config.toml
n_layer = 12
d_model = 768
n_experts = 64
experts_per_token = 4
d_expert = 80
d_shared_expert = 512
activation = "swiglu"
moe_layers = [1, 2, 3, 4, 5, 6, 7, 8, 9, 10, 11]
router_score = "softmax"
normalize_top_k = true
routed_scale = 2.0
balance_loss = 0.00818
balance_bias = false
init_std_router = 0.0212
lr_router = 0.000254
vocab_size = 8192
norm = "rmsnorm"
norm_eps = 1e-06
tie_embeddings = "early"
optimizer = "adamw"
lr = 0.000757
beta1 = 0.9
beta2 = 0.95
grad_clip = 1.0
batch_tokens = [131072, 262144, 524288]
seq_len = 512
train_tokens = 1158000000
steps = 4341
dataset = "wikipedia_en"
Below are experts of layer 9 (counted from 0) of a mixture-of-experts language model. Rows are named router (the router's row for the expert), gate (a neuron's input weights, with its number), up (a neuron's input weights, with its number) and show model dimensions 96-191. Each number is 500 + 50 x the weight over its row's rms, rounded and kept within 0 to 999. Numbers have three digits each.
Before each expert's rows: a language model's description of what the expert responds to. This comes from a sample of Wikipedia text that the model never trained on.

# expert 27
What it handles: Word starts and table markup
router:394465412480494522389534454484468492465518413506427457461531493510499499493556579503431485593489478461486566526523471593559527534551500585504584434449540504518574548538470522571584452477486514564538611470437410551516590549437449514593487569520525511491441551464513505576534472440510540462
gate0:429468448510477474508504464501535407405399565489535454490489532529529549494561449464496455458493423516481466487520557540492556471501461486557437561413487505540473517549515562431512435535505617525442468490521484518401476500433461492468426510462571396465481521416473510456602486490391512536
up0:496505497487497458514519494463447460414464486544536466557500430428443506482481563476435503515462545433507448465489439502506422529640430503567493486450436486477517444395459504502628554546519485474432395507424577516564506493506495522501427452551455567543490512515597583510532512502407495523
gate1:443350503517431508507539496512535523526457427467527514478469599461431551489433586523478545602539559480460449560573567499551454506533419515508415545514605393440530474466557415477525459486493488534493504502484506509445511495508520515511413549505490416537431452468504556496544459395560513468
up1:560529496538482500515568498467515524567533483500481482474493500479517519574541441523537425437520434554500560498556486431478463514508537524575513487537455476576484548568488458444469597488412461503489543548505559458455565466540444624481546500563416434430500562460581465531440560603564530527
gate2:567499466491498459532538552523555550517551544475525477498493436482512569551466475542465472549443481461483437466507465542498531610527525473535484479541320452544567529500536561514545500425432462471371468467530493476517499478532475481465500516486506552473517492483557430552575574476518574529
up2:487535433425442434474545511551569473522436496549450433490497511383527442560509532470513573556500467421482559453543535531391473571519537494493503557582521564533464396479522520457543424565469486526515451468496537486442511488396367464429489492504524507457455463540455607563578410466441521522
gate3:514501474481467520469525520502573541426531523463395514544508481510479463489537511527434538533460467537450483488513472504528539533470561412544481447499461589556400459536457582492457575548498452553446536507496407537522582472461499558517527464363513479482460584467590489510517505499469452488
up3:497558461533520478480509544524462396513474522493543578585510377461554456497487499532536468588364563440501475466546511482547507512464487523480461532525464522552586458539486461509450503535552410518436444459545588515559429452442501514479506503621507488526490532611448533491467475507475370544
gate4:501502521512648367435475546480441449534537461519491406552412476460485586459570584521592425485487446469486402510481411528559450510524424551524531608424544474480502543506514535451416493488509506481527585469413566403490359470484457517486409513535461468568571429391529481517456580513499477601
up4:518524517479509538554464472517503480526452518485409515493518489531535490541419479403553472482454550457542500567567578581529503420484471470422446405525474476599478543400438548494504561518558461499469430538521524489497514485471457495497476489554488465477521484516528522459416448515563486442

# expert 60
What it handles: Copulas and linking verbs
router:425505485449438466522472482580449461504458525534554477497483538500546494490509557490543448501543541462485505532449519571582476586456482482534415530498426638570532425455459517544429521460509520474546489497545528463413473501496492529475539551441546502458528443555492507399510545603521502493
gate0:433555530535445469450432572476565522514490459550481583533507468462479512524533562428544489534506477406428468534429468588444618579558525454579461380459462556543500487493501478559478515521388453495521504473498525527499400552497537571448530575485476506490501488489480420459519522422511476444
up0:401539542481461532454507588477430452548509502576500546539432491473509517489489565404486502542507536548461549517405488484488432641535492470532454446566439561560480496482499477436560553493494437523539535566478541524438528546487544522482589499484470517389450491441600507406512541503415618516
gate1:530445499648556534438601555504480484540587520583490497395476531508479447543428571545535448563416519479394552561523420497557559533570426550452447449466513564554385531528479499506417525437460471524531491478557534453460446508468560490449533401556467441523428528438460494410472489380500463403
up1:508486489533525542521434478554536521510532579479451468547475427483453543616546476535470604422535408356535384520562559451438545508537447478484555461501498443501560456569433482455507565547509547456384582515453509541530421523417557483546433558517508505527431499525539449535502505482539504525
gate2:498578499486426449520508484455459584384485442539488501509485385495423508458477505505455532476516453523424551330542544539417506485496407459438510500536554496503522568477566549466523486540458512459504553515532600561531539518479565494402484472543448517430473463537583584419464514529427375502
up2:549386544452466511468494547499457470600538580496486450462472542473551430525439537478549607502614504508481459590415492512521489545428544437435468533421480494461510493498509429549538489564533430533477493418470409470547499437445499535451468485575538506528519553566423552563548523471469539465
gate3:548498446553395437566561550456422550454475484441521546411478521504488490509515467551509460505436502434430489555520459531525514462474446554571550454445456513570514564541552597532474477474458445462452477565526536481498499513510560489466469524440414520559458481551448524579501457508389455529
up3:413579528462506559549529484485650439478450531459521552500451595480494493525511569535478434382472495595606519537562492519525594412552460459501440498499413507441367457524513528586498503423492434505509469495473432482461472564441422507583508506486498377523517496474527474510477479484502536514
gate4:489529441478465418577490512459518507488578503534541456521440531472416492530453527512600487532489470555516434561447536422535479600552503551485472528454342531542576451528521568439426521526435537412540514556513616505511418599423478490570484490370497435554418539564474512541589498440341460519
up4:503388574487534457466539491442526520596544582485507551528477570452512508458545521593466508545479472525531561520511468472496545525552450540470541441558522484499506516536546397488482479623520639532524474551499525464542444520517489452518508550481509494441430523469549548575435499478490459431

# expert 32
What it handles: Sports results headings
router:563534595497587450473584472430533503577540547454462490441485388589431552423454560575495451487631506468506481498577479519526507538481482462455534505487513594451522502552493412505528480421542509538502473437455429520523518512599535473488464445638548532519537621526430573538525535526525546507
gate0:604544487458587477476539472324518506530484500621498512484495447435534514489488582533434463544567525484507469494407502493509476470489505538524405538496480559507531422525532486425402580507459479530552528499585461402592597528526512498525494437503514514447529500449421510444469425586600528506
up0:413611438557454585446516497432416477465459531426472521503631541467535515522424524456452563542469531456484533531527533571456462433456504534494497480491494511431518561427545595461559583457487465485561415510547521455434536431489503406459419488489511451428569437525538493514431521449387588534
gate1:530464462522444608505562485425475400533492515575415543527504478526501466469480476549468467560585532546534466450509529503465457469478511533337497622502492493392486493480501504559544598477432492505558515518494570579523421509456511497497478492516455468553463510425507472423547467490479475511
up1:517449532594440546507550461543514498490524426595512468472504503522489511502546515512491502473589522564558601527599464530502467535470580575550500530458508411514490425510492488456539525554479446500455455420433576397502498486476516485550579519425445467466448548438563583532550526494525478374
gate2:522518518540452498499518456420439468502454540428601592524491497467507505514466420534539463523563467470397525578548486485519475538446552466504491555440524460444505509608475524562507527555529582541524445557518499483444442581553506537473540616474484445476508479549499578494506495492543546488
up2:563517582505476491522516481529410398519421438543553605543587520440566512512498560444548498503452486491423579458534570541432461568473489498514497498444528504526480435585500554480501514545496569498495493440465462458539474538462533428473392464515500569490506512396510526437510511454479391506
gate3:527471484565510445497480578539389504539542563508558540476512555575513537435489431512525532534483659438571514435459496550486511418494472544596577559478591436494526465505544528516379582480567525493435540474548511437566453417471563596516503486466502460439456439463579500574504443456577455429
up3:469430494459550488544517494562560555447521561553455459461530482425478494499541495519454575521466500457460417423478486484465465542481426465530561564495416467468419504496430480562583517472540441476567511544575453412415488513446529488486474469554528464458510484457620499526451475576506522447
gate4:473574498491525465498503516495413539502575514507549460446422475561563509491552534479555508475461463585424514478496454495598453566567443517584621577517513497446433472441444527590524533495547496506484494497537455505551636451471559532550554481528478495516547499518509438533544478413490615575
up4:499496481482487453489547514558505524503453483486601570482493463542564509583502460451553435476461481493428577493595500554501483532486504451499505476505456429517516414545498574484494405463546498447494475496424556520502552532457467564534553556428581443465475514434567454495518471487489471539

# expert 5
What it handles: Lowercase word-initial fragments
router:465537543514474517478528507516475480531496491509517476540528516513459459523521494614468505514506531488539515492537555524526573524524509428543455447577538534508546535515495425539562494519522336582525565491527459482500470549534587483520520484564422560514531515459559583516567545463501556523
gate0:543481494503528443439422517500507493414513471434556452476481518515466443515504462511390503508447609442538466383431363592397497442529366493514385478487439396458460560426524474480560623517486383540504525503535479468476571558502517515612534466552547500438462463430549500445546451445373569534
up0:499526515530409455485575445447431565597454596496426480476576525527499589442402485479479554509485445527445513441507580569560534481480465515565577506500532485553468542556575551452498449431433547450512555570420448513517554501518515537519483570493470446545518446466560475509502501535597517487
gate1:420497439505510489587532445549454499499431408418499534516581537521485501537523491540407489473608573532489507578387497590541487561466505504457496408436475585392469487546577477540552528499548422480493549511542454468471451497460446459436477492545476434480509422566507509496491433482462585395
up1:522484502467506510510473495529508548390462437500492653563545524469538568391375512468429531515518497482529490542483512507437581510475509500530389510521538562511562411518390431480534409514532540571411476496449488485474557579489538426471456457439487559477490447438517467545497524533559445553
gate2:474481494584436496505432468457434490505461540460529467550515502534463464511469554461538438660445569482524477495387492477620493530519433406447600517506488547508524441365443434526487509469447534549485579500472504557545517547518519494545537563526464466554547435590458411589490569512532449468
up2:410521478414507551560435483520481554494442522498576448533464522560406504481465511527461500484450419548516598385499430572478586554410502481609547541517527466444462451480485448571519574450484509475602498440431461439493505463518541451537530519540445475534573412484476424461377517524541576479
gate3:507461487538507467469514474478516531539537478532556554509598497546487534499508474538646529526539411496485473511518465426431474490456461498517557522516463591615512425637569504454471464475555451489571467517540477516521554453553493486462485466553538557444485478450478415495605484418471498433
up3:426498469457505561489497535437488420538504447517463497556602574463503467497508507492509564496585508507490600465434548487492484531452504519461457449563527511514466451493626411446494540517442400505490522433505451485549548503468486429425526514491507538515526524548546517453527482472509516353
gate4:544513564543475537513502497437469529565496536454486548562419650484505552431439519546523492468519623488481601486524571524440350556515489478488513486509460506508515485506529511511465341516416414536500508498460478553555450532493561515456536490483518360469537515458542491509540535462476535503
up4:571490515449563497465579518494489500509495570533511528493440498467516495504492489423458528531472506482525556449383548469575555404470597494391512425507527427383540528515491502522562523467487516442527474505553524464486478474493565563447500444444496488567565409526482530493519509501472578483

# expert 2
What it handles: Copulas in descriptions
router:479499494531483559505608469596485532399592545476458490590476433506468426597431477572517505483478423579606409605550435551583517432502423447445527466462489464587364504602508519638550518508444496560606425501507512463459409440430487453562529542531504450505498572534484496513548470480511538569
gate0:519518507540527522444658471489632521494449516446567582557514534513497458518440530486496475577539521518538490483466531490519558494429534537507514479467548461413459514458426363472501472595528491508464439475477541473570558541557409545492383448521581527462590448464587468487443465551485541468
up0:543527583512569531449437503568539553537571460456501394549516456460550548494523431539498573483491412477443448404533526446501519550630538579471482579501550432571433657449588460443501575481526401481489478504492488376540522435508451512497480398500504506547445540392519504503450488509508559417
gate1:545509435533455455501540426516455489518525506548436534534523478469594490596545498558528489527512440504553522545435557478457526391507393526493561463590579525518500474427559488522599546551414554553496549540405510500533504547480522473516469568462540453480534525519427477492507500509545527534
up1:522478499484488531475551432534448480457438444495541507520414505544545562464518559441422493434488482492511409405438517538608572462541542533454454517543533581563429575530557522530462452505537527381516485480573420439442488501438472490549436504565489548430499472501582455544479450485452511483
gate2:389418471524530444543474504550478503451576577520426506555454551531479515497531532573494467395518443475551532523527531497483526459542481541579470529513529479537490538437363537550505502496506522502572605567470556554423495458566499477529508483465481590502482482541553443521559602502431507477
up2:459501477545590526553509494534398493446496503475475553523651439487451558412468492526500420493516473477488481527510593464559432470560525428530426539578475499588519493603540494509476528457582550421557501546541636576463510476462424513584560517445442515391588487499525575438512518432478479486
gate3:547500433448490567490521481457468515524506503557650458469506496458690517524509505510471453503510521427457525517539467547495549475415524528358463532462546574447506470472532493524580491385534545578535532597413512539472567549556606518606497515467548429484561466462523607527459443455486475541
up3:499446467480412514451449531506537514501464453473409575466474535560560486451401514543500551462511498474559481592472440496451500560445474509447581559574555510425429411492522568534451530548506435472534548501555546474528462496497598456474494510388505552453512532459605513610495588507489444484
gate4:503557432453542515578473405416589535485573518494507570560498527538501483515514472475452514551460463553442458529395528464574546419542404375532471515441514419574483621503510458470543496444575483508538642364500490536562492479598480499546461509463515509520472471558499494561504544503474515533
up4:589416567449549533448510558463519576518488529487465458520455571423571500469417547412549484509601546447495474408463509620528538472429518495428487502550530564465486555513563496458449476495539374526496564439486469443501517460542516487535476459468462499480513503462413544545486491491491548476

# expert 10
What it handles: Biographical verbs and function words
router:481507519496535536525512453543566428514456503467528515454482554567518552579431613500510476408485508384433574496483430543519472479578579583507465580467524543547469548469466506488439377482497498475505531526502524551467511512500498433583434532494563513462544519520511436461467551473460463429
gate0:402541404487497509465445492480502489471521476505534453469462480479641453517442505480466512517544639439561543492540514500542593456459514450562532492436610501492358425484509549454465479542442564571567606487410480570482520556496502442591516468513512594513515523523516491429519462489560474428
up0:542504519460557589538436519486471437523567467511416572485527518430498507423464454464570535551473417464539522552530528437450440434446503525531453455486517597439518483617542479531543487560452478514460539444540521483549447496510489472500531597596417478419469575457439474618524485496566528606
gate1:456542550432536505494525532458482448485427495491515599494440565468486487472534470519458507547467494442436469485538485475573447494479437530499504513484531502538517591526477524477461487372615460442563587443473560392501510533497592567506546537468499508554526456554563421404534478526491464499
up1:486463506496497517514501438557456464521506595456389498522437566542486482565483506424433490486546509504449556447479363401583467472486511466441546491466472489474427494497518463549521516460494483528541535572603452493453503547491477561481570543549463550606440455566517563500550533508420444573
gate2:420532500512554488503514445547544487473483532523512436510558571420523362640485499496469505596540544543548529486549479453567506485493449474421552478592519404421540526495548518474556495551508485456571517463562470466457495626456540495498481569530513545516491386436556544550503423422468443535
up2:537599493531522501527447539560551530553569550564501507525533446423452597493458475510484519554470558480514490460517532545454491533559415483470500528521428464555526582462453601454492495494426435522462489494537524397478424543495536556509525504489534405503423531364506495544528469568430483512
gate3:417555447499475544470402487538440593516411496506513404536501513539490544514519530417491448513476567466564493522451493520505451447457597516603485462494405488437515376480502509593452507540563412495632515531423614479507478428542515535504492486423495536508556417523574478504441520516539584490
up3:507546496522514463520451382505567432496530487569551482637469450489524460467485504514423512524560545516534508433482448445509399529433504513473513504478588454387424531528479391407454450418468484460535484556588487530484442469488470454452507485557527406562492515509586466511453519562493600522
gate4:479401498548483491487458559493507554445556512500380447563525572409494354517535564498517470582386424617514517532522560478538500458483499467491534511474407473518531490500553527533554442501506655498511462483443637527489494405481463515471441394477509533518488542482598514511538483436456528441
up4:535534433504533492537546428462528532502559598535515534457565456456407539573417496468474417489573602450411569520603425426463521536636531536497431529451538535494553521566444473489376478537451411445531430357453430413381479598559512519549494515431459505448475518486481536407489506496513438493

# expert 9
What it handles: Time and relation prepositions
router:434369511530490468572425425596461417499475525505511473461549523531473522518580430516551548472493549458416548535427562484442534506533578531597529545494552565501473512468441478498456501511447489541608457486470546458412465453425407521538574522472518552435370455558473507498607518434502359512
gate0:487450445560486553557591500487380459479517460552457565445486516449501449452447515487502448474447465545473440474554499524471488531515441514538541487535578406539623541493472564519513518475497493477546484508521525472365600485558478500475564511505505488503486537492537526453413466607430538486
up0:495485474503493444608550423446404471471405485527450568518502505510518435463443391432412499446454589581441582495488472557443503526491408559544487578483435458477470544580541442444550472467530469501471475506498448555519475529532466533516457525485626421474548486455586494544600506555449598546
gate1:522475369553427459555531463541557455590537561513429509502581562433449489569481495419478485553475496488442384461507406524474508523494514508456507532436497426529473469487524530576577510434426500571419499528518605556479445537496484518510530528470534598513542489447478561573501532569498496469
up1:510543572462522510434533558492469496471496541538550448536414438513527512525524489542501525507461444527577533516515540499546514553458513539504523538535446474544522451463456507504484488492518564535489550529474470494513597488375465517527409539497436513576458358503519455443558543424500455498
gate2:491569521511563407539582523464487577457551518490508476455465532490521542506555495492480515470437597528461532537575534547508504503536347493468477440411464437590444516507432484464533405519514469545402489450512492487430457518621520505474445469531391570530381477521625438496477420471506433488
up2:363482522385468528561497455495535469461499457497428515520452513532501503437489464504500442435436437406508461612486549463466496425508426522509508498453493588483457517581560525435526475411559452511515468474406574556480487496537455547615417414479454464466556468465472461411570523483537515370
gate3:521413499473449437526499449548447504476458614551491500428488506543470520571663561527504525458457487495575493475510539474470551413543422503403488462500480543446525516474429512456423481483514501494404601514488468472464454459595477471437455491468474620522425474503435531583508531524500467523
up3:448427512390565518423473504481438485488449509535471489446507486529341458490589471528370451546428563451412469477421610561433414454519449528382542506458455555385519511406467518485444498546535401550442478465557506494458445547446499488445468519478403546440468565454521472482574535536561570532
gate4:444442470413459456542507489487543514424461528538460415509515471466461518416551621530532528579493462423430480474504628488462535483451419499500539537546524637476498490508447465429547464537518579515488446520493503451519530475527438464517476487548386505468534422479537518501500559519570410469
up4:540543551486466340476516395544585523425474547560400546531458466427475522456636547578504491503498425370450543616433538541504538490366478541466480533494560445392485441433455494358573455474585438483403464483481458561411507474462443515472597586485376513506474427469482486508547469503567439553

# expert 28
What it handles: Articles in narrative prose
router:506350571511407373468453534493544466489616494522536489524591516467478516457543457558514443536549572450540546517499496492539530544518397521535423476447449459587491528446506448502500539541440468430501493395496581479592537407491481518469476552482458551457463401389472457445567515383539478456
gate0:420488516493571456551535568521452523499452528470580453524485527478497520551680469600509462506450431493542474501519468485434487470455405473498453541477575490460547503576478474550457555479523541480506419475483582500507425424485498558542498492501489571480537483512462537457489502471441457440
up0:525522446469517516506421463431449534553525439494492506519506453469464540451501545581387465436526476482489516519484559594466515579421449466553412518559531526403546481513499496491460489543571473525484501457533577561522519386585541513555610477468473473541560479432379507378485556448487391460
gate1:543481466594542454495525471487432419558416532523484535487528490466431555548554531395497474477556521525504494515481453547549464451551464529426443647492536467501621498553466530494505458481502578491553483545509529448539451486489521518446555493500441526531480481532396641472558450559449334562
up1:426478521483561458487474587533469492552394502426576495518424569561532406581512498493487517609593583515473516429481417436545465443524459511464500508434495505455507591489432537560502541397547420430614435534480512512524461544504552479379580477551565537554530463584516467574487560509537477499
gate2:514494442614488433452492519556453472569528504447517401441428456481592547511467537545446397581557478490590514503442516439541555513598461464455478506485524528487595474438497588543489556552540514447502575442533520468558487473509478612489459478521522525452486453454602422398590458486534480568
up2:542536526483479495508519483422534504474502554505437584562540609547424425542435547429483507480428497563501618514667591527445543495471621507521482480563464553509471519529486435489462474519459483488524474440450408528483505528498505514436494461558535416572566451515454500411491572620424507463
gate3:548535508486447530587525469545443533398551421575518516516473548526419465538513516504554516614471458616538508469497545513484553563499419498500597517484552408522532534513475454511540447535473502454558508471411519534345453579518508490473517597578538457467539441613505534556497477490441466490
up3:508479497487443515560422465547481493521572449511575580490585449497432458514456545526546546506519442515528529506523567527567555486493551409560515445435573459441469620571493416580553464498549579520489468499489497456485497447550468456588493525553446508495568440506528402450499605404427555531
gate4:532484457420473468468525442537488590592561521490506570549521418456573554456437478390552539602458573437474488514475502431552571521505397549522519503575525485518405541470453438442538579465601496502532530461455529446605499549469515532518471462521499526456550525577508484440569485565440478511
up4:545396582492585473446550530526452481546531515571463547629486492542512517448557549540446548490522426438423513454451397505497548567549409533484452516546552462455516553471416505474466527552557509436435392460542537444457524505443401440540543512418493546494447363488483523556511535497470550515

# expert 6
What it handles: Table/list line breaks
router:449514428568503440404421391552541549451437481555661480481623527493472538469461470556443516424526533466437604388381502561470498504430443541517430439442546557519545601504424590471545472408474467505521602541580645508602519461517512585506532522439476491433512485581469476474490556494590535510
gate0:537591446474460506449539467463488525466479605372563500457458592408500546505503567581454408502509476457518523516432630521525506571481498533553450612490489478534543532524492432530532477482415627474496508485426413481576543571513511562596387527527534509565445558527510528446562466599533623526
up0:389373509431535519426491458568556511518478499455517470518442586613344502437535467461460544521504454508485587535523437576439468468418452477665528488522491568418505453462497467509477421525524498430530520565501563561556577509373519442421564548492439500476452560544553412532483567469508456593
gate1:605481525538501474531551442475497535377478406471511626408619435568508469537503515589457429465481496472575478586553499484519530472432540477446487453478556614496501506516456499470460471454584438483529418477427490446543438510482442521559433430633542498526511531482486499411542463499486435530
up1:546384576557508532558490508567426464466457459512485523477577456453414527432582483536560394502502518489470495524534534488493507532521537517534518494475529464584570370600498523510518540538525458524514519462426559430421396427563523458511511463492500546493495501534544577365497502531472484426
gate2:517494493513575471532506498611545606502434552458455409521484499521515530440492466502459486503546539625539466522436416509518475526477498511505518498519478459506548546494571485527543497505514489466487478467555536503503610512596548513506472525479486453475470485494415470455437409561528560563
up2:541414540557547500523514341502516614490399556443475424434495461491535478483461497611447495558572473480511473499433491526485470534550516609489589576488456496505565500509530468513448517523469405539451469484548550525565569401626532536463494513522511484519473454537451487547383502493478495484
gate3:471453494505482479427470460529404496586428537443472651520560595550557563518467601515568505473551468523457489471441518458473518476451545425505504516580573453396500440562427515457581551509522376498528342470533520481500376456555501520454564501528510533450491398503450482483542468604511454583
up3:562412562549525547483489476488520561578536476524505571473521578510515553536505460519498458522557378588461539534470494399466600448333469484501561494585598485490467494493428501494533455518624379456561380423472535480554383496437449470472408500512568487491567494497433446541617506558547498547
gate4:414336509356522503455575495527430476501497415521496436487449420497568599463460464623530416494482493463587517541520519539549497457562479559454441534555575496515504453557589584493525448503571468491586502512490595497418474392521564416548459494561430560494553465437534572522493563421464539559
up4:567574434493529462410571573491458518523536575588547559548389523504482512573501484439596494526547466529461526489610425546516379544458491501509493489437540515556547497450407594530415531509483560485494536559491494431491478594507519496513512507485478476537511530463539455482490402397558487401

# expert 53
What it handles: List and citation punctuation
router:516561458476507513449493497428407502593583481454475578566531489496545516470554537442671595534423523480437509545441498472492547484509460510525530542581549504528414564589531557502470467406395434469477482551587460501447499545499515480522574493479534525575490517496503544574431619530467451489
gate0:516540563524464536498532537448499400513461500552479527491398504530509502506420517497447471524510407551473446536494473494501476482538545445484496567442473560444438432498462481421390563455542394531466508480533458555495432499519519565477499514448514489540522483410501561499496532566448586566
up0:570503500512359503494532474431515546551519491515507489459481491450645516499565425470500521492529547496565518475511486525468484504477636499607564577523458605447502480463474471454519503483410439531585487527514463512588555499519560576454541480460512437487522555584541482538450461564476528504
gate1:598536539466558531544421455443556491486518575469544546438474543482421502511483522486453515479472506443477578512455550472562434503493449517497468488491503427620429532556567427535485586482449468535480511526445503529507512517491471542503500428510542511498488532598545466432464430527457399415
up1:462445522491485473583484512435490438468467583444535554399458536452477459439431473512563532522483481420453621515524503526469442533534358594441466484458561487446507487544535420513541591403562555553458439473504557484423437547439424503508480433504545496542406545529500543410455431522491398447
gate2:436485564525526520455476453471522477506514509466501540477417466517575551516450445575435456427511526442496509474527541473390413533483480536565430470460377507556542512548541480542455571473548463469418540434422544570527476549564532460526547453431518472445466526445502459563536506495554454485
up2:522466573516550517487412472679563498495535477455427526476503548457476513462495462427423506562453466511521524462515506394531521562602465555430466494542394502391481469505506513510550503507520538536551510453462531491431478454474476594538490476399512550558470462547476436488410549459498465566
gate3:527534411495449507509579487455416544463466500452483456548509552439499567526489441521544574510462508510507495479494509485494441492474565521466479451463475519559501460583471479404521429446561509455491519454543490435448501498447533351435493511439459489473526498489535506524414513522520510550
up3:512464438461531505484576529487527487451483462628574453454528552549440537457496409474498542542461433583478461413441542575481511501508389442551482510497517509474549461423495549511542463599488568489545496536465595503535407410565468455535476506532533549505550559574496560552515509562574452439
gate4:565512480516546492449514567519412436504450501524543485518522495532615502487498415592465570513542550450512569576486563512421494451441422515506364544469465484465500517533502469454510534503441507502501443460484464393541477498494522504472439425475474507503546374443471515466403600456515445588
up4:573529477453491472475437449541435560519481515535576484435530473527577403528466456529488522510403498463527566455384528460479422478508422459548529493432544514444525503495477547427435544539464579541461487511576478516577413478499549459468549342437516585497553440469418497485520497466470484503

# expert 29
What it handles: Table blanks and codes
router:472547485582458446566567404431570573556393611423453482488581505560450534559471463605574444469530464498487548488531563386507632546492476531381537490530580492448598572517471541518465451485581540468583564543422487447519504493510528397543482537502567464463499510498501445532505533479575487465
gate0:587460469536486527504621492532544531445466553506467476484534466502481530506489518441521427468533536413439513609618628498549508489608544402425423512540373492540512527488500514560498479590510475569623417432503496553510376506509545541410528526530451622568528445508506594525548507403545481550
up0:554405499483395569501566517451463464522531490532348619526543545567517457521482471548520448518541536444508487568503552516465499513596529502528478545506573559577501447495481530568488502516476571543509452392493533492473444506443344541474497505468539565550516562532505532311551568474501498533
gate1:559528478563537503439589428424476482441570514473389546460404622524467519424523448494483426514572497538512497434501523546470445532502475437446503525448504526534506530502558515466498524428510513491522480441546503473460521502492592475579617502466477489516469548527452506531523435523482537423
up1:513532505500430557471557480530494569549472487566545599460557450515563528553487560619489511589443645519516495421392545544503474558507472537579431604477525507525508523470580471546578572507567548507496498464575522560513468562522492485457452506509488570510395499489447470426569539608447513474
gate2:533476618496486571508530452525521548502496482476472580488504564424466536378514528504437411536432499395487495511468433541490438454530563520584430454531533600543544482468411559536429416487562455543507495464512421566511440440513513561451449453437562504492481474442496531495415495428492514479
up2:538478579525474543515385452592521505558497540483568543493444538539390517420540400512483595506464392510596501544519525460491417480490480365456608417536351535455433519433431488496473428482597506494479511480512472442554557524508567439463399533489412465489621499557563494527478505545477477452
gate3:452547371486512470504485566488554496480513432474469501428560478431544492561477547498467537403411448473529517583481506452494432492540377484492526470463492464499426509514533459511425568430498451550607523451484502480464413550555409566424565521546468488572470523494500436539437442529480519529
up3:508550421577515470525514555466512533581472470599371480502512489591546547467530488557539493532505510556583517448503480492472491458497449441503528480447499517527561527430594495506505532424465532445571502475592442520468551573542517470503574459508500432501464529545512455535520460459448463640
gate4:494516461512543545522506448507422564479535461499484432564514577499476424449578525474533499577404466467513451466489535371515487497435400480519471492474493539483537540430490408540516471437567385541586565419473447370438495445566520588462525535395605556524496495573539508595456388538513554504
up4:525515502551493532491511540521513476544496489402525538578511495569488500546554566519534469450478476617515511490496473451514581521464443506508645483432521535467538523492461431419579482542563482527551463457467537567518599561472534456588468476481514504500472480463521491483565448446471488581

# expert 49
What it handles: Personal names and hyphens
router:487520541564491560554503544526475472502474538510489503528520420498485422558534554435495417526582534518452489425465350504576494487508531473551417527509421522499467443482465470469551518557585496468557472445466427579524507533418452496530442560399534556523555413496529465502510447430511504414
gate0:421547514528384487456634499451459445391587450509437555582568585510541549387535531509575466508451481536569498456538490473462523445454575582408506461492445453536590528516526400487554526491498361573498519456533464480586549497561460466506543559463494479504593537458553541488569560546506548434
up0:471487539556421479476507504506469509466523453486407430495471552501493492564518509440491521525589530468465510494537521519598511503506538584444411553516507499424520490509485436450505507448577458500550513498457519510539441450443502454493464464464518482602515388465547466527463414533585556491
gate1:499565456511557481514512505495493466567493517481522472488493485477537485570457547567434496450523539549408417539592486525509564531443491619490490524509519433509471574525456525521530468513608470491506506370549507398414458461505444537448481518575479498514517493492447481500485477478542423500
up1:546566491522477449474566477507513512534631525381528546544475421455474481553497532423519450467642468541475475413426534450502500577512521511417441577519488469498475475594533452463480480492582487427568490495479409490542557480508489557493526489510493546556575530501477517550417570540490449537
gate2:522497560496501527554519442434440528480550525459446502590496545505494441539547470552570385404528479636527573564536603485451360448565520440530530488535440550461465426546477560552603498519438475576455495573501472477499580481473469408423608531531429413469617596542507490496494506484415571501
up2:468489518496550487506512586571443487531405430562516564587497490477489474442454483475425488484490496484622515472513548559554499484491491574538477514465458501529472509412537494486549498606513496492474457517468539445402416534476553536527451543554534449488450464493566528487575605580497442515
gate3:534433513489498476569564562515485490540509457456511523415460515545418466475577485410521483509500461468437622454545441558487491501544500494478440524537521607452482453470501474453413494541366525439555545533478545496482515449511503517543472536545574505596488522467553455423601441411530532443
up3:470452469429543551430560414492482508555507524606397547445476481408454489572509443521444479541452508591470563502522521549565491498553599424533510547531544540492540551591548491559494611477575484566547466455464521430541505446546512504470589535502539546452506426529447480442465538578431544592
gate4:424474515528502450425466481439468540515529487456485579485518499480559547503500432495572448543488521439534464558514493515514488482519512437442473481517477423572407542537470423405499516433535546476492512436486443445498591444487546568521474526514492529451462506498420563500558433533517619480
up4:580527538436517508532484505434422562555479537474475409551536557487499454516452547518454507514519489372595489502450490492551505397492402437563464471510580462392453437424554447506485541502489480523502557445484456516470554451520587553470432519540523422502414547530596569525435430432590596440